config = dict(
    experts_per_token=8,
    d_expert=128,
    normalize_top_k=False,
    routed_scale=0.707,
    vocab_size=32768,
    norm='rmsnorm',
    tie_embeddings=True,
    dataset='wikipedia_en',
)
Below are experts of layer 2 (counted from 0) of a mixture-of-experts language model. Rows are named router (the router's row for the expert), gate (a neuron's input weights, with its number), up (a neuron's input weights, with its number) and show model dimensions 128-191. Each number is 128 + 24 x the weight over its row's rms, rounded and kept within 0 to 255. Numbers have three digits each.
Before each expert's rows: a language model's description of what the expert responds to; "mostly gets" lists some tokens that are sent to it at least half of the time. This comes from a sample of Wikipedia text that the model never trained on.

# expert 15
Description: Two-digit numbers, table header rules, and codes like UTC, IRDT, KHL inside sports, population and coordinate tables, plus country or first names in lists.
mostly gets: "″N", "°N", " again", " tick", " Apps", "|---|---|---|---|\n"
router:133112127089116116136168155109094130118155109153154105108092131154120148120102142080136140133131186131155137136108112148168138136115152071154120121117134134138092110148127131127146137119130132
gate0:125113158097096127167123161099153142116134117182112087155167106129110171124112116175100127110086127111156132151141127177103130124114169123121148098134097116143143139132123154130125114121131137
up0:215144130104106157108104136155134106134120096066154144127183115110115148150129132147148145112148070172078143142117129110094112111090140104179121163129151093126142136147083098152169135118144136
gate1:126134131147128137091147150122115133117119114139130105110113130098114083130163130148104106109126136134116143102128110125133176086140169106162148148098132098119108138109111126134135109139143065
up1:134213133119110128127111101132106098143105122127122099181130127145142112137133118085152134122112110098145102152118104101134121129119138106083143121141101171118125087107155115103174110100114117
gate2:130154109126142155150166122126122104180127114125139090113089148125132113151152126114149137137144182132143117083144153144150102146109122144120100117128068129129146184142125136173165094120119105
up2:095111239129091112126107114118143128098123142077171125158130062091112161096157093143068124133111071128156152105119119129118111140140116136096090088123144109115129091106122129097114143096106163
gate3:168162093163103116127134116142140139105124153143153055171154163167073119130126133135103127154118136123113105130119090121137126108096139123139128141126155084157127119088122105109134159175144118
up3:120122110235106133135148121142117127169121156112104174116128141123159154143146161091119137130076139161130117134125130175126100116123129075100133115122115106130103178140119156121113101077176134
gate4:117153118099165143105147121117131142130113071113109075140100089140141130126136155156156129131154140158116169141117152115103147122111167100126157137087076122113137140123067139117140084187087111
up4:122093142121180139172151115084108115147124152153097126125105133150128149138104121113106153098135121139153134129093133111085109157147139098120166113131134088101142107139144158144178137135112150
gate5:106125094137093149130159157117125181126143115168116080123093135123133131122143098120118139100169153123094113101089128145104119111104124159139125095117114137168063184100088154160121126103142117
up5:106139148119115225112104136104167107097143181093161167118174123155183133154093145139143130124175132141138134152141116089130123098128115165097146163168146145124124093114118112140168086123133110
gate6:159127158115062133153164155127121092084096123158169102146103125124109103137135118173095143157095141134126169113135129114146140135153110126106113116163134101149102130131136150138174142169072127
up6:137128120126113142194081168144139099124087095140088117129133151101198122147120150176119126189137121108149142158123121159126122171135106097136127107120177165153147124096120141106121100097106106
gate7:138134133135104156113155136158135152115105110165152138083104107112159100130094132118082111134117139135138097076113109125130149134120127134114157125136111153138123126142117110106126128141140108
up7:114153140133127173134154104119139142142133168109124099142108116163129158169135139144152120116156145180131135114114085150105152134148114174163116143121122141139138136147116122128122112126133110
gate8:118145100171124130121132069122079128145147129137109140148107156156110112126095123122147120145111131126122133160135155117143157142122155128120143158098119129146118124116137119151142135143128145
up8:132106102141111105124142221121149113094135166128110127117139146128152138120119085144174111082178139110126170080143108150122130147157106131105141150124089093116109172132147100152126128146160138
gate9:133123151130085103133140131111124136115165149127134178147110117172113135206146138131117074152152182127097123076106096182132117129154176134110141088129148171140134112145093122182125169121170134
up9:159156098078102096120125134217094155102183113149079154157118137087140156129120154139114133102122138161150178140124160138154080098161154149177157107168127109127117120125124125073152105135119128
gate10:127179125136130119120104132121136167141132135152195185137119177118152171158148130114125127126095166154115180146139121119163120128159126128132150128136128092127134131102119140133124147128094129
up10:133095093110138093138129096087184157108128125130120107117094153116150173130175134118144134125116151149138212155111110171164128089157116141146153074134133111160138119142134148128139120131156179
gate11:098083132118123104099129116136147159125127116135096164132148107131100120152087135110090119116176137136095076124134136134152153110106164133128146123117151128098140126125160145125121149128100115
up11:126136140152138137129115136113093182118152108122146136104112072139119129145152109124145168146151089102131150122137080148139129144126156124162114076157088161094107111128111105121145116148140128
gate12:109143120114129133120158118086129114131158130150116119110092102119101093139146127098156096110080122168149117108164147127104140156139127118121159106113166095124102156136104141109117117101132093
up12:104104139109112072109130133188131140194144106134125144093082106113150089134104146090121150133139127120129108146121133164146104103120122102089104174138127119106146118132133099109107126143122134
gate13:104112113129174090109118127116126163124115163109113128121106149135138167126104114147118127113148105113086150123151118131111114114115150106125154110133147096122135096160123167154121173128125085
up13:115075087126100089149168144115113196130204127132130133130081153163153102139112154149127108067100141121122119145130119132138154145143128087144099120143134108130111116128133144134147140110136150
gate14:156159098131131147095065094130137121110142088119089130107138179117144106131087112150152095131102094076113113100125127130144135105146093073140164117117122162092105144147136151117157133130138146
up14:113119137143151123126139124122139139081163240108093101101153130068123102106152140118131124191133112124106124128133092147110109120135113123175122124129148147146120143147132129106110152145109126
gate15:097114109143126129133115093103119114160118154130145108104123098151121134122141106114110129120126141146121113125109131101126144099124154132162140128158156140097132083100123140118121141107116123
up15:139164170136123103130112173131141104135107135172121096124150130150103102108150071124149118144113119144133140106125128148106170096130118127137134127156120105134166099116157157120120147114141133
gate16:128149126115113141122113123072126146146085142125185124141126123146134156128112144125129116129133128127133180114128142120122182129092080138156138158151126103125132111159155163145123146132147103
up16:143100122119117136113128159136176094130167166095232104116125158123120118119100125121136131118155142086131122166127130128139109084169140124134157170135088161110130128170131121114133108177133097
gate17:135099151163144114108152140105126106129101100155165071159146148130117166122079120133181158121177128143121160131116134134124137090101098120101115134064145113147115162155115132104136134130135147
up17:132125142099168135118150135162120117117136123126146223150103122147087119146173149173131151126139122151118116151120187137123137116150135123101120189127129134115128078101108133114055147100106129
gate18:135115144174103130102116126051141144156109098127135146155111127111107079151151130135161144131112119110110111121115163155124124136079113102143141143154121171149085133149099091127087127138103132
up18:108100145101118159084130157151097134126134122118126113191147127141147149119139108123107166133097126118112158156165107093071140132092110120127120096119145116073190144105159114097128126131139147
gate19:125132116098099133121167109156141159126122148113140120140129126168137123092089139152133125144138102188128092069091142132146167154140131116153114109106129110077132100169128113099136134119089162
up19:109097105109118165180163105100148122126107131132090129100188113143122087091129097131147102147131143091149134123138135118167116152158122129139131112146103103117136135092090119140110153114157122
gate20:125117106124126145186141107110135095111123116157154084126105111136115115136129087107091113136116122109142135156138151130146119125119113099122076149103131136122090162126141075137118112089121125
up20:160127151114175122119111116157146159119146157095069145159131163129139179096133159137138130094150154158109174143114138099173146154107120096133158132048114129103152111155132140115112116110147127
gate21:153115114088142166135138167098134154155134134104102136109160125144145150155113123100114136100157134124125148115124152107109124091138112105092148152164156099116107073156133137121110116113128139
up21:151134143062126132096143159127129113137138114118163088149174098172115118141144106113152137113093130155131132133143095124157165093128156109124197144144121127146082161183108139124167172089126127
gate22:067113103099121102139126130134123193128131119127113171105104132127114104120105154125118098118077133146126129097150103158127120110170148083116087143163137104110089132140140130134148112109110109
up22:164142152134107095122122119112100120127097132124101107124157114118214111162132099079102120122117114088136115131133132108134089120136112124148129126140146150125124133149125175148146139127136131
gate23:106109151168102125089161160112130104123156117137159122166146085117090144173151130130111141134154154137119109102102159157152131167122137138144075131097169117104113104113107161189134149102141123
up23:129122122136123093092160145121136132170133127127125115048139103130128233167137155133123131151102144121121145122133115106153116170115124123096113141117143091118148139132142109128100148127141109
gate24:147175165105133127138131148138112119114112149136133137110104125121127194132125104123145123113131177147152138156132125165126134189107176104105093090124177120144137107135116149147153128111146121
up24:142152189093135133115094145148142145113136170158094110111127128129134110185150148110113127135097142129111098100097102079092151175142129115156108108115153155154151117104106101106118151171106128
gate25:129088152116139077097099090120133101112147128086164114124089119097108127137136148157122133118114137111124178112132165125142146148130170130144159160157126127130101166133110084163143105121082146
up25:116103132133157145132115124183088111142098127173137135088171118114102130147187146126139114120138137120090149114127156071130159124096111116094126164113165143120093082115116143155154160147122143
gate26:142100148103116118110121131143115143143120110153141103139129161106123102067109126140076156105160139131160117128103125171100100135118127139161109132168121123083112150178152152136126118091130129
up26:080100142091115117090134089132148125144128086162134146116128120106185115161134192154109128114121051116110105123176170061141155142123152135124108133167146112119130139115155148129100125147125120
gate27:135147107115123099120102101131127108182139128094126076182109112135155087129136109150122116104106166149182123169112111107144123135132197167134104133128126111168117120132158127108114124136146153
up27:118112105169078148134088158115163143136143125105126123086160116132109133121133135178136110157147105109163118147127145156133148125124117162167162122150134116148127155138134111112151083133112102
gate28:101094130117121104152133141120115090126114131152135155181129152161161153125075124108148122099114167146137091149112147188118103133153129138084135110137142168091114138178131147133093120091145134
up28:149133118158150105116196110111118070102127157149105158135172162134127149128150152146200146106099116112141129119094125119120163119114152128079120110111109175125168171121129149097130141131117135
gate29:094149094116128111128099126158146152154115117134099130117143090073092141114125127144114125137115123114158098151137122110156139126126139112154162170133130145155128121162148163090113127152106126
up29:098164153115151092113123149120167115120156157144161153099093109139108146142115131167130204109170138188144120099190097127148153133084155091142128112061110166148151131127147106111152145101133143
gate30:111137133087139161134148160114079153140154158131112113131104136118134137133135180153169129114130158125160094170131135115140114124145166107099151075127074123110129129094136165136103117131102133
up30:104148168138126101153136134158146150077108101124159119087084150125158123150147143184162124192121129124141147123135111063117146146126118116110144066127123128103121095135141126125141129072106153
gate31:132143089144127159088090101111108101147110138136147142097138120166171131144119188141154104120144125159115153161141131152130130125132124144121140105182152179151149126129127146122094138137106112
up31:152152125100142163091173129157136094133123104175163122099101061175114171163140144154144089117185155134110160126139088128160123139107122165113100140134112165125132126128097151151121173132132146
gate32:146097110119124124149109157126150138107127112132136117156115122144113172127138144115093116157125158107168136118089176163129116139121121099126142147171130138135116102131103118086107155152139116
up32:088127099114154139084134161151154079116087091119160130119078163149124130114120087153137109125135164148148115186126121173127122125165130138167147111137095110171128154127104135084092103106142125

# expert 42
Description: Line breaks, dashes, colons and equals signs structuring infobox and taxonomy lists, such as - Class: Insecta, coordinates, headings.
mostly gets: "′", "°N", "=", "\n", "\n\n", "″N"
router:127082124128112143142125174116133144179143134148140133082098119140145120136094118085147121196119103128141120136133140174143166161111153121160163188114157109168128117101092131097118104118101123
gate0:163088138136135161141139140168147174111106137120117143114120125123113109163088099099120124131152120125140134140108119104108172118161119142137146119118122100136115118131162122104102161104113124
up0:206128125136108167134162176168156114100130146122113155142145116119062124132161076119096137097113127107105143124126089099093152132142153127114162129140111091185107159143155148128129159143145121
gate1:142086151131093128123105114103147159148147133126128153137133118125140138152122122150161150147133112112155131131107155120164172135115144136128137125159099124120143093129137118137134125132073159
up1:133210126114144137130141117145160147137096093106119115103143155125121116143085144096172100102116210134164149072123161114152144133169121177138135120132112144104134111139109131147140136118136123
gate2:081119106143147108114144090110130132139120113122129124090116094139119129123162159101130087151155118130139141115120094105113144133103161097159146133149128158156120118113171123096113088103124103
up2:153127211111111124101124145118102160147121097125164106165126105123149123133130123125127158115150158130162106131135110130140134134157142200080130153106124109139133138112121154106139125122124109
gate3:110133132150138104114136094136117151117113107089127174157121120115077174103124162111114142107148167107124136131113127124151142102097147107121145162117092074147117139136123107087077095109131089
up3:122137119191158124132141115152126142107126115142111132167116152111152169119141110132108159108108157120155129151121132147098089107112135137114142111115138167143140120102123142084075091083153130
gate4:110116135135124090126101141126120117125111110139125117132114168117176116164137142115086155141122110066134131143135124148131125131166146130095105131123148117187131166126124136119154103118090113
up4:104118128133172124128117084115177130107149131100119125089110139170127147194116110131103140136114149073099105133126127098102113147131119140166114181163115163127137152111119102137147147104124126
gate5:132143135150094144155098135195160139156144127102116103091128088135156142120119141123139127107130080102138111137110154148100128189123154161178151166155105118083143097165121140136144145140149115
up5:148110120141161150131130121117099119104091147160133107179112149160144117151111082115156130139076116140108151139143107126153106109168157090166101123133105137129091142139124123095117168146156117
gate6:135098137139128119106146129126147126144134152158116132133132105125098114163136121110145171103116139140144135106107108117154120135103139086138137179144104138119124112182136137145151165120129149
up6:110168120091126094210116129169093143124129039156149140144177141161147130108084103091097152135138143170136168138143115112125083098168093169133120123101124170125139119104137116103138145121180123
gate7:119136137127154121104167147110136146096108151087158117117143139159136105138089175143171066101129063162152107130129097141125147134117165156090166146099135129154108122114145119115171159185144155
up7:149125117142107139148255142122145161137127125094093170148160121105149104163106135135130144118130106146173074129090117123068104115130153144143136154120121119176165131126161108151138148163122137
gate8:099105106161134133122117192142167147140151162142167116086104170142175164168115169149141142115117075157133093111134204140121152111124120146135139128101159166114126097149136094191133120131117160
up8:127144121094140133096165197095123138116129093135145146108113106153103123176139110128108129135158161131130148122129119139141149100122132086121124117119127180120166115103095158115101125103094098
gate9:112138091130141116127135127161154154116068147119150157136145131123111142142152125128153127129158110074129137096104108131142095086125143084094135126119162119134098115126102132184130111113137146
up9:133174106158083141111133103227097107095122134157150115143115138118103172147114127154132153102119124146122115147132151133146133160146128146145112146146088138154114117127112162144141173096102123
gate10:154149150142109124107138130098126152133130126103126123107086091105140127129129083100159130149125102098157129107097117131122102094125140150156124136121142111155130089127160113142117175124116113
up10:072157096093078195102181133127227119127109132156132147117070137108146107104126145080109092132105122145108174136134137152148109155155127134131169089145085146167163115100143106075119107150159101
gate11:154145141148157122106113159104101079139128146124151146127112131126117103156106159114147146126112078111130147083125133095142109124150164123136145144147142104120180103126095150109131168093119140
up11:143108118151128162135125105167172229091136051120099106122107115106153140141155141125093131167180156114164114132129142102123145152106112144145100108144150133144121149083127108140101126200117108
gate12:130085143175130144129122159158116117129153093139104084131101179109165127161122095158174168147122130124134136151122094141139136128111157109181126132089156125141133121131091097133120126125073078
up12:135115120099098108123169172082127127230135168123143147125146146146143081105152111128142136143150141132119138124145155131114139114141109108080108160130126093133094137184114139144124125117162149
gate13:120105091133144120143157110125142144132169108101135135150067138104130135123119140127096130147125116096108109175103156184115151113125132116116130099092137111111130122124103122108136131111133155
up13:099169151128158153130107094121098115116180155130104123130136161130187111137132107142119152118118136120135120130138158149128143112131145151093131132167150084139116120129101094136143146105150130
gate14:105140137117135106160091144077157096111146155116103133111113123119107136097077122119108085087107099132141176135123158109091167104117122125118118136110105140146149124107120103119146106128127159
up14:161134122123119151102126090124173138136122255111150156128125124126128142150155167092091111157155082114130153142129150094119132090154128104121132107126096139138132120085115098108099101140096176
gate15:120129115097119155153144108180143139162119151129139132142113086126140149167131101137157147113108112090079098144150138100127122110159146139101141139130141139108086104114124133141130145151095126
up15:122149117124127104096149097167144110117140161211146132123157142092125129120093122142172122112154139140078160172132133128132126149129115166113118119131123135128136155153158175149129103109127148
gate16:090119163111121130147108125132144102184131115145130140092106131145127108108139111130148147104119134151120117133081137124141107153134131120115171154135110164139143120123169110138114150124105089
up16:147113125130096146131143154104147161146125190084216126114146122158113124077120116094123114150118103123161138130115160127109110126121109118137139144125115131139093113120171085157146122151134071
gate17:148141139118109089153146111141109127141140107121138125138152141111168140099131110094175093147107126120141135136125127144116140140124124104134145103154093123088130126159099086114131130130125085
up17:116119107119143137168138147149098119133103160142084250168094109149198103129100120163147146118142138174125114133145160138111118116138104107128123124150126180116131119093120135136106133131145146
gate18:120176119124171128116080141123063125159115121149133145104153123105106139114106131133107154108177155151103106123091147161159152125148096113154146143121142104108121150163176097121131140150149146
up18:147142086113140095162126145151127113133125183117123092241156094139141127121131126094113152118155130136147107128114133125130149097107111144178102138139086147166149094109129158106160111104113145
gate19:167132124106161152167153155152160101113124075118136121113118128153132161122105139122104106086104082123142117127132123087128169164127165153146140138150157124130139093081139116115138106110090153
up19:100134111148161151139146167100068090197086143123099067133183152057134106128181107116152111160142123138111153139162130125132140116131107126097132165094137161149115132136100133108109140171106092
gate20:151122152121159123099142131171146145158162122169095179105146114191101172097121131115092112172144118131088115127178122156165165111152131110133151105120108104138153129176134105115128112139138130
up20:125142095111134146124113112131112163140130141119110106080142191144143122162095113100126161123077127092097096124176140103117096131102106154157155095153129110123153110145128090137117105123159109
gate21:127144098154135110097140141116074115095102144156127149108117115139101120124126122131102137151141105104120086128097123160176116169084118128153148078107123127170096104155094129157121142144140116
up21:109103116116114112111136166125150112108162140096122111092096078210138117093133064143124127148164130102117118144090129149107110106110175145138101124120139123104137160092169142110161112103102152
gate22:104124113114115095123139111139146126109144107135139128163097151138128104104135114101152132126118157132116121140167136146112147131149127133119141109101108118151132098145125120112146162129117118
up22:113127123126087126124146088108147098090115144145089091153150137141219144093144089125119090140111140145158098131099115143108127134116133150131159104130087154156117136154109157118152167163131155
gate23:098110170087121157125139145154163134179158163083134159136107115125133148117147123125104169152110090128123134132128079151130131157142148132110119107131088141105131125118092124089142104143104146
up23:102134124134168137112119148093128139108171138161161146104122114131142230169104128140067122100146181127140159118109108084150125118099121132113122103161112139137143117128154097115120098130110096
gate24:177141131139106134139145132170152157122189138103150138137117176134155179117122096169094095135153098135181148099134126160106136165123134136104127127115108123184147132115117120121109135110144121
up24:114126140107134155129163103108097168116120076146120133161135141103143130252167150159127140088123109154158108126098142181141151145150140118133114148121108121137124132132149120122159121107132124
gate25:114150109123104147147103161123118175137076107118086125075128109121160104136157113129147175164112117101133130134103121114132145158121153150147115143144123134146129182125111143083128127090128097
up25:102145118127167141115154131110140143153159143154146084142080083130136107133215126147121109116109103124154127115139155124148120139092156168138124170124123099084054137118133136115145099104117142
gate26:135121119154109119118114127154098163105118131153075188131131136147154121137067159141175163153157126094110129128125168106089138108123158099176139137131143098127139149131143096135137158116097062
up26:163097122137106113143132149122121132136101126134143119142090124125155138147104242141141154126106139181127132116163115159096120101120155094181134127119139163117104125151158118167136161147134084
gate27:180130088105143147134135114154139132121147116113162128139127107140120157099133115097113139143160163131144121167133087121127132202114127110130120098101113148148111104125136097148113119096109115
up27:135134191152091123149110101142066124144109072139122106175103126123175149117122113192081159130109119141124139117100138113116100109152110118102131117169125127097160167101144107122157112148137121
gate28:137125092119099158149126089122149158096125109135132109140154144142116169112091116093134103156134147106121098141135104120131118123091122119082116133139131106136150141122080120151140101154131095
up28:141137156169147125110108165101120133125135131160148138151143137112125156147116116129224143141149170122152090123171098155147130107156124115100102139132157149112111118131110149101124108146114118
gate29:126084097121131133130120134161168073143156124115115175152117106141144152122191146143170136128134121106065079097130156141172122126138152153115131085158081148146096148159152124126133127145119128
up29:126131109148136135124121137154129134134140100135168118133114119083089136156144106134200217150102134112123117084156142141103109140109114137129114138159104132181160140139141145106133140109126089
gate30:109170093156103105081122142125141090098112110128139167105187142106140089093123132139151132115098102113144123106132105118109141186118128114137131141110159140120078113153163130129177135124122128
up30:104147095145054155105089120146143145115081136130164154123095152125123118143143107136165154214106103178137106146141101146124086137122140130097136156140167121103142120099115121136163132150093150
gate31:136151115090158114129131162133129154127087082086128180079133121114167114120116126126140145137126138109173101104154138173093125160094123101127150080102097094120125152088174087111184146122128110
up31:130120176072137131127155128130115165140121093141162126147117133102105145122148126094135126171225160117174146124130117101109148144127156139184112105168063109138153170133162096142163132099151152
gate32:124076170104103134136108136133190148107129112129149127090133158099125117128136091091156135147153141138120104146096151120160138164101152156104141159177159125116128116105156119113131145105116123
up32:156171173172129154112118129102121123144154118129133137139099123143132115105140091136130116130113176098155176094140108128111125160147112176114109095156121095104121120130130127084124176078110153

# expert 48
Description: Second half of years after 18/19/20, as in 1979 or 1878 in birth dates, plus two-digit numbers like 25, 30.
mostly gets: "23", "19", "24", "30", "21", "25"
router:119092110143111114132123145102090139145153103098151146085135134169164138155109128154140123102128187093100159116152108112138125136160121133143125126140099125105149131150145146167109112145093140
gate0:106148159153095113154160121143145129120178162130106127128125096119110139145083143160131121147097091139151110125171105182161123128131113122109142175127132120159132101155116151150162055118106126
up0:183111179132116104161127149128126118186110152142096129125132129105133116122093151117110136162113186131128121062089123101132070154119124105095109121105134158103125121148129140159111131107145117
gate1:105141128179155127139179108131115130104132141161140103119142166134138127149141113145157154131122124159183147125115117131115077130143106126122120155128106145160139122126117134122121136088129158
up1:108234131137129110115121116125120134131125119186119151138095120128129135157179102142131117107135119126108146145123096134150138135159078134122109119109129136110089133155141154115134081201114094
gate2:128153085143125083141094141121106121088122069097123165127112160122120140161160114124143094142133149132133113121122128114115113122118138148108097126105110101118127096145126112156160125088137112
up2:128130172165109124155150121080119101098097117140086110139097152108104168130148112136163138132161140127075136130123120133099096122146149126111092138132131148115139120188119139118180148140098125
gate3:130145065116139132146136107131112108157170183121130115129103153151128138114138117137135109101108130119110136114173143079136157149108131149107115141199129116118136143111142120145147140092160137
up3:123093130201096130137124087093097124120151139143132140072140149146104138118109112105146124155107151076102134107126141125130145120121170113112130131150134122123117177087160130145134137152116138
gate4:127107083134119121109138130131123148093169154119082117130105148130152180133165121133102094130121124085105154152124129120147127146136138099091160087121110106112161130127086152156145132104127133
up4:130121142109168140143141104140131135177139088098137127141105123151053125101124100130106121138207106118150137101083111106122089091089107131166101169167096124121142125130124102166159108123132063
gate5:141134121078088149128133166123130160122108159127128144151102101106097122109153122106130099097089114135144141094172152127118166115102129125155160133116124122112153100114141108117139141111185152
up5:070114156161114196121127097124149162147151117105108154142141126160132138123134112148063105120154103134124148110081121161197153130168110133145098103101135089162140135118120123089162101153104120
gate6:126056160112099123159125110143148120146132141133162150126141135116054131141110146133194110167133159140167126139130167133101153128133121098111088122134165167114115117134123164118141101138085112
up6:111206134172135142184101086137134135068158171118097107122102084104174129096176162118107165095143115165081105110140113133114149138123114125138095156139128133108135119072156124120140162124127125
gate7:123122114129096120087147114133098121136099136173145152152125123119182167159116169132103132130097113128117097106117129124142147081158161113120122147121091138095138163120125166152126129135108117
up7:117157154120093165122194163139119100138157097146135105123142133156111119135105110093139112138136110154121170132135129129110116134101109137085106158092147122112131094116141069165159062149135181
gate8:092128124116104109158119079093081133105151161140123101118142147155139143094102171117143094112133136139146140114102172125117113111145139135135096116132136099103108098143093109136166106106125144
up8:123173099131141147122146210168179154130090134143109148145120110122131115189129122127110161100149120124110110163112102136115119134123078162151168125136169115135126117111149155108127110123105142
gate9:081144128162162154127142143079147126144078150143119127134124122104154110094165125099186121077121095093143133100133115107184143133141106130141150085092168108124146148117140148095166132155138097
up9:127089098118155169153153126230145174073064099142171141116116103094122120146133132126123127139119114107122148130124136126146094148088159091091123151109122155124169115135108170160120119118118113
gate10:132160156113119109132161116185106134102137153159178133117119118157104116123117135136128112100093119163124168161096130103144096173135118116138126137122095138150117136173145151159116110077105113
up10:104124130100131118097125141103169119101173146154099146154146143122132125075136096141147087082141102116129110081116158141122152135121132119116109119142175115134125139141146170129134136099097111
gate11:099097119120189137118103114110150122169141119137128134115150127086146075129136155104148117089108097103075113116144168165138075125144104160131114136122129134160124106106123149147115160160121108
up11:153160104105130116140114103126119208147116091116173178155152142144090113137133146145120104135093127141150168094122122114118118175110172132131129107090152085135114087134107093128129196132137133
gate12:137135134182113127147133116129158101124130078076106128171118130141104139105105134097084142122140170117132112137130100113112138156159171111123085075121064065122107124124134124194174163090147115
up12:146130169116098156157045159137141174209113129112140141100119129148116134128111148101124138143121121124120126128155113110123121122135123132130135131152133144126096137134132159103115149134130140
gate13:081122092087141105137128118122151117144122133098155120160151128128070141121124135122139138152135149091173160123121113117139114134135132167120127143132097110098138132110150152094088131120131129
up13:129115138106130123129093133125161093086177157120108145143149099131091123105135093138101155105145107131158173098099157135134157141115125170161154122096086106118152136151099163119142151137110124
gate14:130147129157138103143137123145154135118142102189135160135097086158124108110093152103124123107126114179146095101146095152153141147129112140128137065099107150150136146122122141120139112129151127
up14:125116104139143129108138115164160075139176182144114160100104138143092138145105115091173125112109106132107122148150155136119136127141145086085123097097128117144140107122149122122093099112086106
gate15:102110170161106129114156145114151123082126132100085165127185156132154168123142158127088111084078145149118114135095117119160139158136132115124137089122091141123149142142128098103110076078155162
up15:136124150148163135119138122145114120142114114178124125124095111092171046091106141134131099114110112140166098172145132127134094140136131116086165152135103116153121172034175158130137112121098165
gate16:148140132122088142137123163099106099137086116121164111152116099124091127066123127113147150095127085147160113132125119069131098096095128155088124079120118103118151133122135117150133147094105133
up16:115136141157111090175125127119139151120149078125218108107110127128120089101151110147165123133154135169101173094110127122138157154080109131129141128095138131106106152107107127131138146130116106
gate17:136127087106127131174132148093183143136150108066137133171149089121075143143161087120144156085135128121081101113087130118154164077146118112110188173125115136128121150085125075114135108075146097
up17:134126124132113140137080128123162145126109134119133202191104105141142126118159137148129106099150064088136104132125133143161146106136113115166168106093145138171137154050148112175141157150149135
gate18:129119134135115143119145148117140108171163130138126097079125124116156125110145124099125079120110140126113129125097128112131136154173125159139136171122153132088108170101120117193134119141115126
up18:099158128126117116118079154137131124103107137156125131209171081148139125157095134124120090165154164133147151142166154079148175117124109082142076114124114094103139118096145163141123124106142109
gate19:152133103103131131121131123128083110159180121171177102159103104131092115095123155197110153111096113074163140120145123112114131121093127076126115138120143105100144108152126146117112122149118122
up19:164102088122111150170132136125087053132154124135154111134198112066089104126141179146121120138120132136158107091133116191104094112106138104128099145150142133132164124115131121149123122204104084
gate20:124126156112112149052138147105125120162127138170119137157129113149162127128126127137090139102113120163147109180097137041138120142129139082136161137168098150105149137126139150155123158134104178
up20:126123139109142107162128116109090074154129107149160103156094245127128150119096144110125154127131124143114152120087157093119112164149146143126136092164105072114153158110148110145152162122134134
gate21:088100093068081115124125132127137185160144135117082143141086127132113123142132139123133084126101127151130111110100150133145107136131169135129126169114139143091127147120126123141124124135088125
up21:172109115106135162139103109125182130098148128126104131139117133202122126132145159124126121148132154122152116163107171145174131145073160144104131146152142132146147095085167138111106125113106127
gate22:108132100122090124113085095143141131147100152119117113137140117121105141118129157094047122142119144153145133153148147135114129124125098109170121117159155132149108145127155159147143098168095103
up22:105107107097122138105112107159124096160154162118104135088123157179203142134142141117153157135136090149186139123136139090117100129114121115098153158196130165103120155147104141111116124125105117
gate23:133128195135115168134113087122113093122130129089144114137160133128124149118106123159139098136129104126111138117065152141098139166123121206137145140126149154107139175172115158184142138141147111
up23:158164076124106136137129107176091070090155122123120120120138105132113218137128134142146135129145108135126113122092102131142141102126115130120133090093126102145095131107130099116147097117117095
gate24:127101111162084143137129118120124126141111151115116153141148154114144114154128128111091148153109127123111070136122095122187130132127120151150124139109102124085139105110148090151113120116097155
up24:116138129192107110099125144138125148077104090125128139117070143106095130168133121150142138179125131141149087147140077111129173175134103110154145124126116099110160092156130098163132115138136151
gate25:142146131153116126126131134114096166123205120159167091102141114143105166130101120148172166155139101100138168139098133106141138159112158104118130098133133140171148125118153145154121150132101166
up25:141132189143082140174135142083133138138125120118160098121099119129108117093203111090132151102162158102139128108070131148120131139146117133107124157084130117126148115132118130087116102094147096
gate26:166150150137127126123135146118124159125142138093101128155118110101140120130111147137161133156157132123127144124152152113162124124170127142153135108100105124164161147113116147145109102118128115
up26:131104134151120175088116124106082164105165146135083125119116134120105098153112172121138145154148128110152118166141163128106153174125113116131156130060128134153080135160187162090114125131158151
gate27:130160119159119128139124150111136136138080175174087125103121141134159099152127115137144104120134146074159140120142129143110098139141144143169113092110139158131144125130095114136141150126169165
up27:137106094166141131114148142152159104139107164134125116132111134165120103098133123165133091079133159120150126139136153136103120120124142110104094068070167165140126128154151155138148128102106143
gate28:176107124161094159116119159106097140174118142102122148130117112131131127110114154151162148127118151136096134113115109128154178135119156169141128111101117124131130200125106163147103131177168102
up28:131121162128148100144113174116139139109119144123100107108107105123125122105117169119199117189128126126144162113136155095105180115126156111185109122120082117106155116119116117118109103071154160
gate29:109125096159156151116125113103165136127122108178131122130134122146127116136142146135122115124145170125120167181095173160164171123114088107087123123158159128146117134142117135150125135138143130
up29:095103164117146171100157155099114130109169108125139113137085097117145122112100144116083205111144158179165130112153172111157172171161151118171139088105131143095129147132131154126105075162175144
gate30:112118120138192143160111116137090112117126168135125151077097119138104133101112102091160146104123127114127138138163171120089080128119093102144126138171152111148115093121142128131148136140116100
up30:084166144108105128113152130142119148140134118109127104144109137125102138156150148112091117194112128147109134122131106131131179161103144141090150106121096150140141174164132130132136167147150149
gate31:126109108147144111122136133116097133182096121120122134140089121107134107141167133113113125121136127104142136147088134118183108114130151127157150135179091091152127116163137102139086073133126117
up31:144160124117108135091125143137072143095115129167135166138155105139166150107160096119122095119200141113128158140132152102136082165127130127175120122120130116175113113158156139098151105136144110
gate32:104123099079171160134096115159133157097158135131165130095111133119129157134124164140132132106116133132096139105138124128087087102124113146098129113149139106096156128121104105158113122132130148
up32:136151096103154122121119112126106152116114145134111116162115161114145082145125127152136103106099198114129082099160166153076111125104105114110132123111108116122163147117101113157165106091121156